python train.py --n_layer=11 --d_model=192 --experts_per_token=1 --init_std_router=0.0118 --norm_place="pre" --decay_fraction=0.545 --decay_shape="sqrt"
Below are experts of layer 8 (counted from 0) of a mixture-of-experts language model. Rows are named router (the router's row for the expert) and show model dimensions 0-95. Each number is 128 + 32 x the weight over its row's rms, rounded and kept within 0 to 255. Numbers have three digits each.
After each expert's rows: a language model's description of what the expert responds to; "mostly gets" lists some tokens that are sent to it at least half of the time. This comes from a sample of Wikipedia text that the model never trained on.

# expert 14
router:184123139130159146058153140095146118095115110198088178138061130148130168176124074142138104126128118097133096169136153198086150142133099096110165137142135151125129147129147139107118124160123127053130114112127148149103113095109027146122095115111200171143162176144109116099142124102185136114
What it handles: Coordinators and noun modifiers. The words and, or and commas, plus adjectives and ordinals before nouns: other, such, public, first, third, military; also Thai script bytes.
mostly gets: " other", " known", " such", " public", " first", " each"

# expert 4
router:152182143156079154150127112169134120153134099153141110134149100146155114135133196125086097183095107146130136045114086111147120112113081124092122075160155168123085113138176110140110098114106147122198140155117130134141109104120111109140128155072075121095182172039123052106092127153104123137
What it handles: Personal first names. Given names of people, often before a surname in lists, tables or prose, plus pieces of foreign names: John, William, Viktor, Enrico.
mostly gets: " John", " George", " William", " James", " Thomas", " David"

# expert 11
router:108125134148122086106147120105110135112185118148116145133185120093162138102104040089205126118080114088156135143087118122146097134110054145132084099155154159073133055135121112093112172144117183063096103120116111132149109113159093123124079168201140153119091184135165124157151128092122109152
What it handles: Modals and function words. Modal verbs, function words and report verbs mid-clause, such as would, will, to, a, it, said, plus leading dashes in infobox lists.
mostly gets: " would", " will", " can", " said", " could", " announced"

# expert 12
router:185113116087172145112136125116160105131109072118096171143122131127135105129091173135126105164108160200105088176085136113126049102097094123155098192119107137179157200085140169135116139084085122151109160150099109061147134164163115169147096113080026151153154092160136144150091128123102148186
What it handles: Month names and fragments. Month names in dates such as 1 May 1960, plus the en dash in date ranges and mid-word fragments after headings.
mostly gets: " January", " August", " December", " October", " May", " June"

# expert 2
router:153109158157165130122087113065176114133042097115146087135115153067137128110176126107147157131144096099150120164168136152069157119212116221122144148087137125113155110115076116046124083100155135189151089093135071120057123157098145130105163170105094112115068078175110139099144130139105148118
What it handles: Infobox and table scaffolding. Field labels and pipe separators in infoboxes and markdown tables, such as Location, Coordinates, Operator, Total, and |---| rows.
mostly gets: " |\n", " Location", "°E", " Total", "″N", " %"

# expert 5
router:084164167160151120131109188142103148107142122121110098187114115203150155144174119090128130125183064153092146113231120060103155101125152108101118118134096093156113150133087121154178178178167138105123100114091103131154202155181173180127114084124104156134069146107136123100095127093086131059
What it handles: Plural suffixes and time nouns. Plural endings and count or time nouns after numbers or the, such as -s, -ers, -ies, years, season, century, %.
mostly gets: "%", "s", " season", "ers", " year", " years"

# expert 3
router:144121159117109137156169143155109224125117143071139157082149144107110124139100153120130153117161100035112115133132156134137092080107112093128130078121063125119108122119158123148170154080131139165173114124170092143123113182020140107132092157196155145128181131163088104108135128100093170137
What it handles: Sentence-ending punctuation. Full stops closing sentences before He, The or In, plus paragraph breaks, section-heading ==, table-row ends and list dashes.
mostly gets: ".\n\n", "==\n", ".", "==\n\n", ").", " ==\n"

# expert 9
router:174174097123161086123100119151085089153140137148158154086137083109140125169175099077131137101164086197145100074125132150172088159176119154128167096125094139118089065138117092133147144088113133121105106067188154110199176109083113099159158106165116066135148129182166142127097128119114112154
What it handles: Auxiliaries, pronouns, spacing. Subject pronouns and auxiliaries such as he, she, who, had, has, have, plus spaces, opening parentheses and dashes before years or numbers.
mostly gets: " he", " had", " has", " have", " He", " she"

# expert 6
router:118129166165142135079120167127157115091154153127144178090117105108138120130133144110123073112110191144169159144069113155064210150106107136156129141150100122123116108159123081186118163190133102138030161170132185075124088141145147094117112098119155117146151125130118124154196128154138100143
What it handles: Name fragments in tables. Middle pieces of foreign or transliterated names and words, plus pipes and numbers inside election and sports result tables: Kh-y-ber, Kit-āb.
mostly gets: "″E", " Preceded", " Far", " Pet", " Ay", "rap"

# expert 8
router:131118090133103096161158151163062137130178129175116115099054125111090155115115185094098106178154153173104187136126079107130119224111175077133092173177166128095124124164155192114127135135174089101112063105083161091090110120114123123164133182125163091177136102119130102112131125130143150121
What it handles: Hyphens, Romance name pieces. Subword pieces of Spanish, Portuguese and Latin names, list-initial hyphens, and the words after and before: Córd-oba, Guadal-up-e.
mostly gets: " After", " before", " after", "-A", "After", "-f"

# expert 15
router:112075155089089165041094168122131180161143155125128128137114117104099124153118129167176144151132154182122159091101150149166142143102167165118152096164117153174146124096105130100155125155114119117112165161130126113156101091160102158121173140130136163117151176121101119214156128183120103189
What it handles: Name-internal word pieces. Middle and final pieces of foreign names and surnames, such as -ber, -burg, š, ş, plus spaces before numbers in table cells.
mostly gets: "port", "fer", "ber", "š", "vel", "burg"

# expert 0
router:143106085122155105168168086103158092080184139167175080117113185152166152097154083171160121147173116121116116105139119091135169128117160105134155084103164131115116092136175205157141079096122150114116191133139154197143097088090174145109096151110154115114126094177122210124146126178176054112
What it handles: Prepositions before noun phrases. Prepositions opening a phrase, mostly before a noun, date or article, including sentence-initial In: in, on, at, during, from.
mostly gets: " on", " in", " In", " at", "In", " during"

# expert 10
router:150120077176123176167149085137049128155033099151122159061176150092164142114164128119129161136072153120137080154134152172131157089119178101114086168130171152056103130155110142107137121144163155118146161123143085173127097097139091111173108124083161153157095147123167140197103129088128139082
What it handles: Copulas and nationality adjectives. Linking verbs was, is, were, became, and nationality or scope adjectives like American, European, National, World in descriptive sentences.
mostly gets: " is", " are", " was", " been", " American", " being"

# expert 1
router:097151136140079134138089069159088112110102114125093170129118128188164167149119112142131110133081149063138136189088094088060144102103181065148189075179115164063139169131116119137130130142078127143176112116125136134153190107177101174118121100119134098105110093115128106134173131139137175154
What it handles: Common content words. Everyday nouns, verbs and particles in running prose, often after the, a or his, such as up, back, well, working, died.
mostly gets: " well", " back", " up", " him", " work", " life"

# expert 13
router:162130138122125151115074115142113181193150156139042141109171120120133112107122163179095192115116120081174112118071123139129137137125061172132097091154128117127081074115114169169141128107147175059180062146097101124145108134097089076113121137082147109122094125059175124140064118150126124073
What it handles: Year first digits. First three digits of years in dates, infobox Released or Born lines and tables, such as 201, 199, 200.
mostly gets: "199", "201", "202", "198", "197", "196"

# expert 7
router:080138144080133116132122149183120124175158157136107129122166123112076083125073070130106145083141157124114161098068133136093133162116149125174149183112147135130139122161105075156082106176139114099122118183082167177111162125121115119156145132171155110129127127079123084148165130129154067137
What it handles: Music and film names. Word-initial capitals or single letters starting titles and names in song lists, album tracklists and filmography tables, such as t, K, T.
mostly gets: " t", " song", " ar", " Kar", " Har", " Bh"